From a checkpoint of a small mixture-of-experts model trained on Wikipedia.
Size: 8 layers, width 448, 89.8M parameters.
Below are experts of layer 2 (counted from 0) of a mixture-of-experts language model. Rows are named gate (a neuron's input weights, with its number), up (a neuron's input weights, with its number) and show model dimensions 336-447. Each number is 128 + 24 x the weight over its row's rms, rounded and kept within 0 to 255.
Before each expert's rows: a language model's description of what the expert responds to. This comes from a sample of Wikipedia text that the model never trained on.

# expert 5
Description: Units and coordinate symbols (km, °E, ′) in place infoboxes, Royal in navy names, and infobox headings like Scientific classification or Synonyms.
gate0 [ 77 124 117 136 129 111 148 135 136 127 129  93 139 111  66 150 141 147 158 145  81 119 104 127 133  74 124 147  95 158 124 121 103 172 141 110  69 177 125  99  82 112 115 147 139 136 120 130 136 117 101 148 136 133 135 136 164 116 146 132 133 143 115 130 121 132 137 126 147 116 153 105 128 136  70 143 136 151  94 114 114 134 103 131 108 152 136  96  84  73 146 154 122 138 162 110 138 164 156 150 146 135 111 126 159 129 150 131 120 107 127 119]
up0 [127 122 134 137 120 122 138 133 123 127 158  88  79 154  86 129 117 140 143 105 118 132 139 175  75  93 160 144 121 123 100 132 138 111 193  60 162 154  95 148 151 102 161 138 104  99 118 102 139 103 134 133 129 134 151 134 102  90 111 129  93 169  97  98 128 116 116 121 171 149  89  85 118 125 126  80 103 139 143 112 149 129 147 157  83  76 187 126 111 118 106 140 164 152 155  84 133 125 123 166 111  77 115 157 123 132 136 151 159 146 148 111]
gate1 [118  37 175 143 124 137 165 136 157 100 124 123 114 105 123 146  96 123 107 128 107 144 126 106 138 117 145 174 142 109  81 113 113 113 143 131 121 115 120 117 122 155 125 159 138 123 148 115  69 137 117 133 147 147 121 136 119 141 109 128 175 118  90 104 108 163 116 125 132 148 145 148 139 131 139  76 100 141  85 108 146 125  72 124 105 107 141 148 139 150 176 100  99 106  94 139 172 114  97 139 125  92 155 120 112 119 125 145 137 150  98 144]
up1 [157 168 125 175 129 134 123 121 149 121 121 143 136 115 123 146 123 136 133 142 117 164  81 163 100 118  74  97 132  72 131 124 126 132 123 117  98 114 133 133 155 119 172 163 173 155 159 119 111  94 140 120 129 146 147  96 165 115 127 127 105 102 153  93 108 114 126 130 130 148 101  90  59 103 110 174 147 134 125 126  90 105 140 116 108 133 144 123 123  80 132 123 112 126 107 132 114 137 159 117 115 112 163 132 140 146 159 132 146 105 117 170]
gate2 [151 131 135 179 127  99 146 110 154 141  87 141 116 161 148 128 117 101 122 116 128 171 138 131 110 107 145 162 125 133 136 105 124 105 137 118  94 100 111 119 165 121 115  87 141 130  70 154 127 109 116 147 102 118 142 139 113 126 105 123  95 127 131  99 138 143 121 130 131 111 180 132 124 137 110 132 122 148 107  96 123 150  76  95 135 108 118 171 123 131 147 152 129 182 124 133 135 173 114 102  92 152 126 122 147  98 151 138  88 157 129  64]
up2 [134 107 161  94 110 108  74 130 113 150 129 180 117 157 146  90 112 197 105 127 105  93 142  97 127 137 102 139 120 211 180 117  79 159 114 140 102 123 145  87 163 139 147 118 113  81 128 127 157 158  80 122 152 113 110 119 143 136 123 102 135 137 141 103 124 117 131 148 110  92 108 134 127  99 153 102 165 126 155 140 133 154 120 155 122  97 147  86 102 119 121 118 157 177 102 108 130 137 163 121 116 117 151 103 141 131 159  74 136 136  79 130]
gate3 [148 145 122 117 159 102 155 120 148 153 174 178 142 133 157 116 129 118 170 108 103 136 172 108 105 111 101 129 126  89 139 125 138 160  98 143 151 131 121 113 121 115 118 125 115 163 137 125 139 122 156 169 155 126 151 112 126 186 127 132  85 132 162 109 102 145 101  90 118 142 164 112 128 144 109 145 167 134 102  81 118 141 125 126 124 128 120  98  99 217 144 143 141 144 107 161 124 125 109 130 122 153 126 150 138  55 134 120  93 157 115 101]
up3 [131 134 124 173 112 115 112 125 166 166 127 146 129 132 115 110 155 170 135 155 134 137 156  82 127  93 118 148 139 118 109 127 176 163  80 151 129 111 141  86 108 108 146  65 117 149 147 121  95 125 120 134 144 134 170 129 126 126 128 106 118 131 133 121 168 127 125  71  98 154 137 122 162 150  99 102 132 138 103  66 111  87 106 130 132 135 113 114 148 153 140 111 132 108 134 145 110 158 178 139 120 151  87 100 119 114 153  88 171 158 104 145]
gate4 [154 114 116 132  84 143 139 153 124 124  86  96  95 126 142 134 134 188 174 159 130 128 129 123 136 103 116 133 118 114 171 111 171 152 102  87 144 128 143 116 161 173 138  81 126 117 143 113 129 127 137 116 122 149  98 131 114 102 115 157 144 105 158 164  88 139 116 131 128 119 129 122 158 117 103 125 192 122 148 122 144 106 127 142 132 150 102 159 120  93 114 146 140 114 127 147 105 123 125 221 135 144  97 131 124 128 135 127 193  85 171 121]
up4 [123 127 138  99 115 162 134 149 124 152 131 161 152 151  97 162 115 149 148 112 142  88 121 131 116  83 119 144 132 100  96 145 134 123 140 120 105 102 146 191 113 160 142 154 177 120  83 130 147 120 140 151  79 111 103 163  99 105 111 134  81 104 139 128 128 116 132 122 151 140  90 125 169 104 120 140 120 128 132  96 157 206 133 128 110 158 140 120 112 123 109 150 136 170  94 104 131  88 137 113 117 129 118 112  93 127 118 118 160 116 104 120]
gate5 [ 99 150 119 107 139 107 104 139 104 139 134 122 136 139 119 115 122 153 140 122  81 152 133 127 141 122 136  76 168 132 149 138 116 151 127 146 177 152 127 115  94 140 123 148 173 138 155 121  93 111 144  71 134 123 146 110 107 150 118 107 160 143 105 110 132 106 157 151 141 125 130 129 154 134  82 155 144 144 127 111 122 143 132 147 120 109 118  96 156  97 178 115 131 139 136  95 144 142 144 125  73 173 167  81 111 131 121  89 154 104 109 155]
up5 [122 157 194 159 124 137 186 160 110 185 113 154 111 143 167 160 128 140 115 114 119 111 147 104 143 163 144 112  98 102 135 167 155 135 131 111  63 113 114  99 130 137 180 141  83 105 123 111 153 118  94  94 137  73 145 157 141 114 160 128 133 154 119 103 125 127  99 166 108 126 139 151  99 135 134 134 112 113 139 127 151 134 116 143 100 124 123  77 120 153 131  95 125 140 162 159 155 132 142 124 181  94 132 145 132 195 114 115 101 126 172 117]
gate6 [144 103 117 153 164 156 167 113 127 141 126 151 138 147 104 123 137 147 129 143  94 107 105 119 127 104 127 122 122  88 149 131 170 127 112 133 134  91 136  86 107 136 120 103 101 130 138 126 160 153 175 126 188 153 185  96 173 130 142 135 131 153 116 147 139 112 145 155 128 115 126 113  71 120 104 146 136 139 136 154 155 122 133 131 108 114 104 137 102 107 130 162 126 152 150 109 137 158 124 110 109 109 121 129 123 133 108 106 116 148 164  99]
up6 [ 89 152 100 134 158 141 144  90 120 100 140 150 153 116 100 110 118 152 124 173 115 127 143 105 142 171 131 146 103 127 143 112 155 175 129 133 132 143 159 129 123 167 136 159 108 134 151  81 122 152 161 141 162 101 120 128 139 151 117 124 144 161 130 112 153 144 143 114 101 123 122 123 134 148 157 119 145 103 117 101 117  93  99 159 139  91 101 177 165 129 113 118 155 165 130  50 121 149 127 121 111 145 140 146 117 125 133  79 138 136  87 101]

# expert 11
Description: Syllable pieces inside foreign or surname-like proper nouns, such as -berg, -son, -ević, Tar-an-aki, Sagu-en-éens.
gate0 [137 152 147 147 111 176  91 190 115 134 148 166 139 101 145 198 171 130 107 134 114  92 165 162 145 124 125 112  66 163 165 164 141 142 119 142 152 132  91 129 127 104 166 128 106 132 124 152 140 142 132 121 142 119 100 146 148 132 112 163 118 103 116 131 121 144 140 166 135 137  93 145 111 143 124 130 105 162 143 159 122 149 137 167 105 116 102 126 142 182 141 129 134 110 126 116 107  93 116 163 115 177 153 129  96 150 101 122 177 112 105  82]
up0 [169 147 137 125 133 130  97 134 119 130 148 120 146 133 133 125 136 180  95 123 121 133 127 141 149  98 109 133 130 159 127 126 114 129 101 157 108 166 103 107 123  84 151 135 139 121 130 131 150 144 135 126 155 161 142 147 161 138 102 147 110 109 129 115 116 126 136 141 164 146 106 134 108 171 146 120 115 164 177 154  98 161 133 145 127 111 115 106 124 148 132 173 140  72 137 109 104 102  89 129 129 195 162 135 109  88 115 133 181 164  99  93]
gate1 [133 149 110 123 121 118 126 137 123 120 137 133 142 117 156 116 133 105  82 150 118 113 108 108 152 156 112 140 117 101 135 139 160 129 148 143 142 111 118 155 141 147 147 107 128 156 162 136 187 128 116 139  98 128 113 116 120 104 170 169 150 145 122 138 137 124 116 125 118 171 102 109 116 107  90 142 120 110 122 128 106 198 143 162 105 143 129 130 107  94 118 109 128 157 126 135 122  66 140 155 141 188 149 145  90 131 114 191 110  71  96 109]
up1 [122  99 112 126 121  87 123 120 109 108 125 115 130 114 147 142 119 159 119 128 127 128 132 120 115  74 113 139 123  99 132 102 169  80 146 121 144 102 147 103 117 124 112 129 154  94 126 134 110 105 114 126 128 169 131  92 169 157 120 156 132 134 147  65 131 105 150 124 115  89 123 147 121 112 122 144 116 171 102 141 114 149 105 113 123 134 115 131 114 136 107 109 130 130 186 118 167 124 140 110 143 121 108 115 114 138 102 107 191 130 176 112]
gate2 [130 128 122 131 137 108  90  53 142 112 116  97 173 163 128 138 133 126 139 149 156 125 110 152  95 145 143 172 153 120 114 110 107 147 149 138 139 103 138 125 128 102 150  91 150 135 164 212 124 119 107 131 139 124 152 108 139 150 105 122 158 131 157  96 101 134 115 137 124  95 136 146 133 109 151 138 139 150 123  57 132 177 112 161  97 125 131 146 145 144  94 101 153 130 150 132 119 128 117 124  93 124 111  89 103 101 152 106 157 138 149 142]
up2 [141 100 160 132 100 104 156 148  99 132 171 106 162 137  95 173 128 116 137 149 125 144 123 101 106 128 117 154 148 120 125 116 110 139 133 158  93  99 161 139 150  93 130 120 100  72 127 140  88 119 106 138 118 119 137 147 120  71  66 128 100 123 135 118 137 149 138 140 117 134 123 143 143 117 133 137 143 170  93 125 132 102 163 108 107 136 113 121 136 114 111 126 111  83 106 101 185 148 123 124  87 103 104 114 128 103 137  99 179 113 141 148]
gate3 [117 101 131  88  95 182 102 139  80 116 144 134 136  76 118 131 144 110 130 124 134 131 138 139 136 148 108  86 109 123 121 158 101 129  89 106 136 132 112 135 170 105 144 145 138 148 106 137 134 152  71 125 142 132 131 150 122 122 124 112 148 114 100 141 137 145 132 125 101 127 161 133  93 174 172 152 132 152 137 129 149 140  93 131 116 105  94 138 167 118 129 100 112 166 153 138 158 125 132 115  87 144 103  63 117  98 118 123 142 144 125  64]
up3 [106 116 112 158  98 124 142 150 144 138 115 153 117 128 109 128 110 112 102 139 138 102 151 119 116 134  80 133 168 143 183 132  86 120 164 154 168 168 126  48 140 107 127 169 126 117 122 118 119 115 138  58 136  94 132 108 148 128 108 150 197 132 135 114 135  90 106 135 121  97 144 119 151  95 137 142 102 114 124 154  69 115 120 118 142 111 162 130 151 155 106 149 145 147 117 143 150 142 105 166 120  92 123 130 152 140 119 151 157 127  78 134]
gate4 [157 155 143 143 119 124  93 128 121 162  99 128 150 160 116 117 154  62 151 144 160 150 109 158 126 128 127 147 132  87 183 149 120 131 136 164 134  69  94 109 129 112 151 182 124 103 151  95 135 146 156 138 151 168 143 109 131 122 121 148 166 151  95 116 126 139 156 123  61 144 127  98 139 140 158 143  85 112 133 132 134 111 149 150 132 138  99 134 171 143 147  54  87 150  95 164 139 146 142 102 124 116 105 111 139 140 136 139 120 127 140 131]
up4 [126  53 123 139 144 149 205 174 176 141 163  92 132  64 128 124 135 146 118 149  68  91 147  81 138 142 111  79 148 163 110 126 125 158 153 126 128 112 139 162 153 157 102  78 107 129 113 188 138 105 143 130 141 113 162 138 117 129  98  80 116 154 147 157 129 117  95 122 146 150 134 117 172 154  89 106 170 149  86 124 147 126 136 140 108 100 149 123 133 115 125 154 175  86 144 111 123 146 144 138 119 114 139 145 160 146  80 129 101 143  93 115]
gate5 [103  90 131 156 140 146 126 100 138 121 138 127 137 170 144 125 135 116 196 111 109 162 129 121 125 105 111 117 161 111 102 133 143  95 145 106 116 117 137 105 119 161 164 122 134 113  94 135 168 159 145 139  96 123 147 138 134 137 139 123 141 134 147 124  83 100 150 144 141 160 182 164 139 136 114  86 148 120 157 104 111 124 124 133  72 141 135 106 137 113  95 102 110 158 135 122 108 129 165 135 174 147 139 120 135 120 127 131  94 119 149 114]
up5 [145  96 129 105 103 158 152 121  95 112 117 127 141 123 138 143 124 145 141 121 121 155 140 120 110 150 146  74 175 108 110 118 119 101 164 104 131 139 138 112 154 120 113 126 163 147 131 142 114 130 107 112 101 103 147 168 156 156  91 115 157 177  53 115 148 144 131 110 148 119 144 110  97 149 127 118 168 117 115 126 120 171 142 124 110 118 120 127 160 179 135  96 114 112 157 155  80 159 118 118 138 160 129  83 129 127 119 155 102 119 135 131]
gate6 [145 112  82 118 126 119 149 103 105 119 111 150 129 143 109 135  93  88 112 127 158 105 127 176 127 135 142 122 151 109  35 132 129 140 122  80 160 135 102 103 112 123 121 119  99 138 134 152 132 134 124 167 106 145 132 128 154 114 141 135  73 157 126 109  92 162 143 143 159 143 127 114 146 121 144 115 136 134 144  75 171 127 120 132 138 104 140 159 116 105 122 128  95 119 125 131 114 136 135 145 112  93  83 131 118 114 123 127 159 125 121 123]
up6 [125 161 151 108  96 124 133 126  70 154 112 127 106 143 104 150 130 134 139  99 153 120  87  84 139 179 113 123 163 178 142 125 131 168 126 122 140 115 101 116  95 168 130 120 140 161 134 155 104  90 132 126  93 126 144 147 120 180 122 147  98 107 138 135  95 156 136 149 119 143 175 116 144 134 148 129 138 126 114 111 123 137 114 101 123 107 129 119 114 112 118 103  96  99 125 145  85 123 113 110  86 129 108 107 152 113 135  97  99 109 186 148]

# expert 1
Description: Inner word pieces after prefixes like un- or pre- (unpro-v-oked, imp-ress-ions), plus common content words such as used, book, system, character.
gate0 [185 115 166 106 134 112 140 124 128 112 165 147  74 103 129 164 148 175 108 161 125 114 143 115 116 118 176 101 121 141 166 116 159 116 154 142  99 144 109 133  94 115 129 138 120 150 148 119 161 109 142 124  96 158  75 154 137 118 108 147 121 130 109 115  98 110  84 155 121 132  97  88 158 132 168  90 107 135 147 122 189 119 107 121 130 116 142 144 143 104 149 129 118 146 143  75 150 156 136 138 128 140  91 125 156 157 139 105 141 100 148 137]
up0 [125 116 122 125 114 119 151 108 149  97 116 119 112 150 106 108 107 151 123 113 135 125 152 123 132 138 115  77 171 130  85 138 111  99  98 105 118 123  89 102 127 138  92 132 146 111 138  90 190 125 135 147  89 141 106 132 138 120 130 144 126 125 117 107 135 142 131 109 135 115 148 165 118 125 135 131 100 117 121 105 110  87  72 154  78 121 115 105  98 153 127 151 148 108 117  75 121 117 159 135 121 121 129 129 134 109 133 121  98 164  87 137]
gate1 [ 90 136 186 152 122 124  86  75 114 121 136 117  82 146 116 112 123 116 104 122 136 112  83 134 143 116 128 134 117 142  90 139 161  97 103  94 109 116 123  79 120 111 120 128  96 112  97 137 123 109 192 121  91  99 158 101 101 130 109 108 122 143  68 120 127 148 132 118  72 148  86 144 107 130 109 159 158 163 133 112 151 113 140 120 124 136 142 119  80 123 103 113 146 114 151  60 141 121 175 142 168 164 128 107 125 104 160 120 157 167 141  90]
up1 [162 150 121 117 119 166 132 152 168  88  96 106 157 131 128 154 136 150 148 134 117 112  99  96 136 136 124 148 158 117 116 143 100 131 118 134 135 145 124 149 106 150  93 145 137 170 149 158 177 132 131 131 140 144 158 153  93 147 124 143 126 137 152 149 136 125 110 152 181 133 185 113 126 158 128 122 123 128 119  90  94 102 148  86 188  93 153 112 137 118 178 138 126 120 133 133  75 128 105 131  73 118  89 150 139 122 132  87 110 112 115 172]
gate2 [123 158 116 137 118 102 113 139 155 143 125  96 105 132  98 185 107 121  95 135 102 101 113  89 154 120 102 146 125 118 129 101 134 147 155 109 114 133 122 104 150 129 131 117 130 149 137 144  93 135 146 123  97 103 134 117 115 124 120 119 135 118 153 148  63 116 140 106 124 115 136 113 137 107 130 158 104 108 140 150 137 160 127 137  87 130 124 135 132 133  85 132 102 131 125 137 158  84 140  94 101 139 126 123 122 125 111 133 157 138 119 123]
up2 [130 132 164 127 163 110 122  86 146 148  97 113 104 129 145 166 136 138 144 140 129 168 149 118 140 155 101 160 113  86 120 152 156 103 116 133 149  91 130 101 130 132 122 104 119 162  96 135 127 134 137 116 117 133 121 131 141 100 186 146 156 115 109 146 104  88 122 119 157  94 116 122 134 121 110 143 122 125 149  86  80 105 138 116 147 112 101 160 155 118  82 151 140 133 166 143 171 136 120 104 129 137 144 155 127 133 148 128 143 147  69 127]
gate3 [146 133 122 113 146 113 155  98 166 172 153 118 124  98 107  86 152  78 128 119 169 121 116  85 145 148 214 152  83 111  96 146 157 153 146 168 170 128 138 121 106  89 126 139 125 139 156 129 143 109 145  74 155 122 111 153 131 133  99  88 106 145 124 106 126 101 150 148 115 127 184 119 126 127  94 126 147 103 115 123 155 120 127 106 119  97  93 138 118 146 144  94 101 109 128 163 120 121 129 159 153 107 139 144 124 143 116 141 119 138 135 113]
up3 [ 80 137 195 138 120  83 149 168 141 116 181 150 163 136 139 157 112 151  84 178 103 110 134 149 113 123 175 118 141 162 131 159 121 128 106 130  65  98 103 160  95 158 140 105 110 134 119 104 135 120 122 138 115 177 141 134 115 139 101 134 141 102 106 159 113 142 130 153 132 153 149  91 132 105  82 108 134 189 123 155 190 104 141  80 140 116 163 168 135 145 114 100 112 126 122 169 144 123 130  99 136 191 138 145 142 122 119  97 147 145 106 139]
gate4 [118 120 125 109 137 186 112 126 170 129 136  91 133  99 115 116 108 151 134 155 139 114 106 112 107 163 185 122 100 147 158 112 131 161  67 106 111 176 101 146 108 162 161 108  95 105 167 142 105  94 182 103 131 128 109  86 116 107 112 118 129 135 116  88 109 175 134 108 104 153 130 112 133 169 118 118 119 146 114 112 126 177  83 204 173 164 128 146 183 132  97 143 140 161 126 134 115 128 100 157 100 154 106 112  91 126 129 126 131 182  99 146]
up4 [106 134 130 146  90  97  58  94 110  88 132 177  66 144 168 124 119  76 175 125 129 121 101 125 127  91 132 152 144 105 143 124 142 126 143 170 133 117 139 115  93 132 142 161 153 125 100 132 119 117  93 106 117 122 138 165 134 175 133 145 150  95 143 195 161  77  97 121 132 111 127 146 112 136 185 195 150  94  85 137 160 122 130 112 111 149 111 144  93 126 126 121  99 146 141 114 151 136 140  91 180 131 153 108 128 162 128 155 113 114 122 113]
gate5 [141 110 134 165 120 127 116 144 129 172 135  73 133 108  92 131 142 159 123 159  88 146 119 107 103 143 129 130 173  88 149 100 121 188 132 107 121 134 104 148 121 140 131 161 162 116  95 150 102 132 142 126  96 136 202 108 164 142 107 113 119 114 120 164 119 104 151 140 143 122 145 108  97 110 164 214  77 111 135 114 124  69 149 157 139 111 130 187 134 105 105 140  93 150 149 122 107 153 167 132  79 129 153 148 163 113 100 157 148 130 109 141]
up5 [177 161 123  96 129 159 150 133 132 137 111 109 167 100 129 128 207 132 128 141 116 169  91 158 134 115 109 152 155 112 170 133 118 144 149 127 102 145 122 162 159  97 159 118 152 144 130 133 132 134 142 130 126 125 148 125 108 119 100 111 149 141  79 107 157 167 125  94 143 101 149 134 135  98  87 117  97 131 112 134 109 120 131 132 134 129 168 148 108 131 128 141 120 111  84 111 136  87 136 144 137 130 112 108 159 133 147 154 145 132  88 150]
gate6 [146 126 136 125 121 166 139 138 100 152 148 117  81 146 133 152 121 106 122 125 138 104 134  87 143 176 125 152 123  96  79 101 131 102 115 126 140 177 140 152 126 160 139 127 111 121 127 121 155  97 134 119  87 109  66 140 150 162 141 152 129 164  96  82 170 143 104 141 137 151 156 121 125 107 159 138 122 111  95 127  83 124 135 101  97 159 129 121 138  71 128 132 166 156 139 157 119 130 123 128 153 137 102 131 154 115 128 134 139 147 187 116]
up6 [105 133 137  76 118  95 124 111 147 117 111 141 119 111 109  95 158 152 149 150  80 107 169 139 158 104 122  90 140 100 199 142 102 148 104 118 102 121 112 138 164  97 150 110  90 116 115 144 141 162 150 148 121 184 148 120 105 155 157 158 123 127 121 193 116 121 125 127 123 134  98 133 147 152 121 126 116 170 149 123 120 134 115 136 171 125  51 150 138 137 116 133 140 134  77 117 109 101 103 125 129  84 132 103 138 128  97 139 118 156 119 161]

# expert 12
Description: Nouns about albums, films, games and sports seasons, such as album, game, CD, aggregate, often in discography or results tables.
gate0 [141 162  90 105 128 109 150 112 137 132 159 138 107  91 147 151  93  76 132 111 153 131 142 123 146 109 108 167 182 156 160  93 125 117 173 111  91  98 100 120 103  88 112 111 139 128 129 134 133 116 129 148 112 113 154 133 149 116 110 154 151 130 115 103 116 135 123 114 123 137 113  83 107 128 114 152 135 120 144 137 104 130 131 103 125 129 113 129 129 126 107 135  96 140  64 179 165  78 113 139 133 150 113 162 126 152 128 108  75 136 147 104]
up0 [106 132 139 173 143 128  82 169 132 104 133 123 146 149 156  96 151 135 101 106 186 110 135 129 114 133 145 100 104 111 174 128 108 139 139 102 147 173 158 109 137 107 127 202 144 136 107 160 166  86 126 144 114 150  78 103 134 124 159  77 118 151 125 133 149 143 105 113 110 128  99 138 119 142 151 153 174 140 134 136 154 100 181 152 125 135 149 121 144 100 130 109 177  98 169 125 111 143 154 110 104  95 104 127 145 133 109 121 132 121 116 122]
gate1 [103 142 106 137 165 117 148  97 137 147 150 141  89 152 122 111 109  88 131 138 105 147 150 116 104 124 118 163 116 160 110  61 154 116 142 144 130  82 156 114 159 125 112  91 114 127 141 122 100 137 112 133 155 105 104 132 129  66 133 112  59 162 144  72  87 149 135 126 140 127 145 144 111 117 136 105 126 179 104 140 103 136 118  97 159 115 167 128 134  98 138 157 154 129 123  99 122 142 148 130 107 112  87 140 129 112 149 129 128 113 115 127]
up1 [170 122 126 116 137 138 136 116 135 109 142 101 142 158 156 156 108 142 112 156 114 172 159 131 104 145 156 194 123 133  88  99 132 123  90 163 132  83 112 143 135 122 129 156 104 109 118 153 123 163 149 125 136  83  85 162 156 146 198 137 128 136 158 121  85 126 137 153 124 152 147  66 126 111 112 152 109  79  94 124 128 139 148 145 119 117 121 122 147 161 145 126 120 117 137 133 156 150 149 125 100 167 113 173 144 147 162 125 124 133 130 144]
gate2 [163 135 116 116 132 173 120 143 144 118 155 113 133 130  86 133 122 113 125 151 121 151 147  98 171 130 146 134  99  98 115 132 111 156  95 114 124 168 120 138 182 184  90 137 131 104 121 155 104 135 112 114  63 133 161 110 152 152 115 141 155 118 165 125  89 108 154 156 140 120 167 111 114 162 128 137 145 128 115 144  98 129 141 136 125  88 113 119 116 163 139 100 126 115 128 147 105 102  97 109 117 129 156  98 152 100 101 154  97 143 111 132]
up2 [166 126 142 132 135 155 148 110 137 168 120 106  73 168 167 123 106 117 144 151  99 171 130 127 135 121  95 108  98 116 138 174 110 111 126 132 187 126 117 118 122 151 127 128  97 158 129 114 117 158 187 114  93 138 116 117 134 168 147  99 116 159 123 161 137 157 139 141  99 143 156 143 114 142 118 135 140 154 123 117 158 146 151 129 106 142 135 104 174 113 104  97 142 195 147 178 140 186 166 114 148 156 102  69 117 142 144  87 129 131 139 145]
gate3 [147 118 154 127 117 157 131 108 106 123 103 148 100 159  97 153  88 144 122 114 155 126 145 141 148 136 100 141 168 110 120  93 118 176 150 118 165 107  82 154 157 136 129 126 119 119 147 157 155 128 132 140 126 142 140 110 156 128 104 150 133 184 163  86 118 114 119 115 121 138 140 152  91  77 114  96 168  83 143  88  97 134 123 127 132 163  84 146 138 112  99 127 130 124 173 175 126 182 137 133 136 125 111 163 122 136 104 139 181 108 116 135]
up3 [131 146 151 143 126  97 138 111 151 102 109 123 174 126 128  84 143 175  95 111 117 164 154 152 142 130 157 146 152 138 100  74 174 146 109 173  99 168  92 141 145 129 131 130 130 129 122 119 149 142 139  84 112 177 148 168  97 103 132  94 150 127 118 121 138 127 166 173 111 106 130 128 138 158 100 119 130 122 108 177 124 148 133 103 134 106 163 130 158 150  96 142 140 138 131 136 155 125 154 133 151 133 147 116  97 181 152 146 152 122 119 116]
gate4 [127 108 137 140 114 103 130 150  91 153 134  98 112 118 169 136 164 136 129 152  96 110 132  97 125 132 139 168 129 170 101 120 135 105 134 104  94  91  83 113 147 115 122 107  97 147 138 117 125 131 121 106  93 103 114 137 106 115  79 137 122  91  98 128 132 155 124 116 130 122 124 133 135 142 139 160 150 117 120 132 145 122 125 124 139 122 124 147 169 130 141 182  87 104 150 104 118  86 110 125 160 125 138 138 165 120 123 127 134 127 104 141]
up4 [147  72 113  94  76 110 104 140 162 130 168 159 113 104 132 113 112 141  91 153  86 132 114 104 133 124 173 135 117 143 137  86 112 115 141  92  88 152 166 115 110 134 145  87 123 164 128 117 124 148 142 141  89 102 134 123 128  93 132 166 147 122 122 108  83 126 100  69 134  96 167 118 128 129 154 133 121 159 116 133 100 112 129 125 103 100 131 141 143 142 105 104 125  95 135 177 108 120 166  67 147 125 149 101 161 124 118 134 144 143  83 180]
gate5 [167 155 135  83 164 129 141 129 105 130 145 108 103 183 150 192 147 134 152 129 150  92 143  96 130 122 117  74 108  95 143  91 109 130 102 145 177 130 122 113  94 132 136 168 108 154 158 148 127 150 138 147 151 117 137 127 107 148 161 109 114 123  99 125 130 130 120 116  86 112 124 147 112 128 122  95 177 149 143 118 107 147 130 144 100 155 101 160 115 108  94 150 122 139 119 136 132 148 160 103 114 124 113 153 155 121 128 138 111 124 104 120]
up5 [164 141 129  96 116 114 146 132 119 128 136 132 131 134 162 174 142 150 143 143 135 149 122 105 130 127 124  32 103 119 105 141 156  98 115 129 174 129  74 122  98 150  96 129  86 135 121 208  93 113 136 157 183 132 104 151 128 152 166 114 153 101 130 132  97 121 136 132  84 128  90 164 135  94 125  97 145 126 138 165 141 147 180 142 108 140 119 135 117 130  95 143  98 103 161 157 130 160 121 102 127 134 141  96  97 130  82 141 147 125 163 108]
gate6 [111 124 113 149 109  90 148 123 143 108 148 141 136 154 153 137 146 145 133 166 148 149 146 114  71 102  94 163 161 166  93 143 118 120  97 122 130 119  90  92 111 160 130 140 156  98 117 149  95  92 138 110  98 157 100 179 155 132 138 133 145 105 156 106 143 119 149 152 128 115 115 130 117 148 129 109 140 106 125 111 148 179 107 121 103 116 107 139 111 135 157 121 113 119  92 120 111 147  70 105 111 150 134  95  99 158 104 167 151 144 153 152]
up6 [156 101 130 118 118 163 115 156 103 101 129 150 152 119 113 125  85  83 130 126 100 123 158 133 129  99 129 108 156 152 120 108 128 122 110 160 146  99 146 142 107  87 122 160 114 106 130 103 156 117 116 103 145 138 175 148 117 103 103 125 108 138  88 129 162 142 109 157 113 157 128 150 142 105 161 163 103 149 140 141 118 145 134 124 112 137  83 126 132 121 122 117 127 118 154 144 116 140 160 134  88 167 114 157 142 137 172 108 161 127 118 178]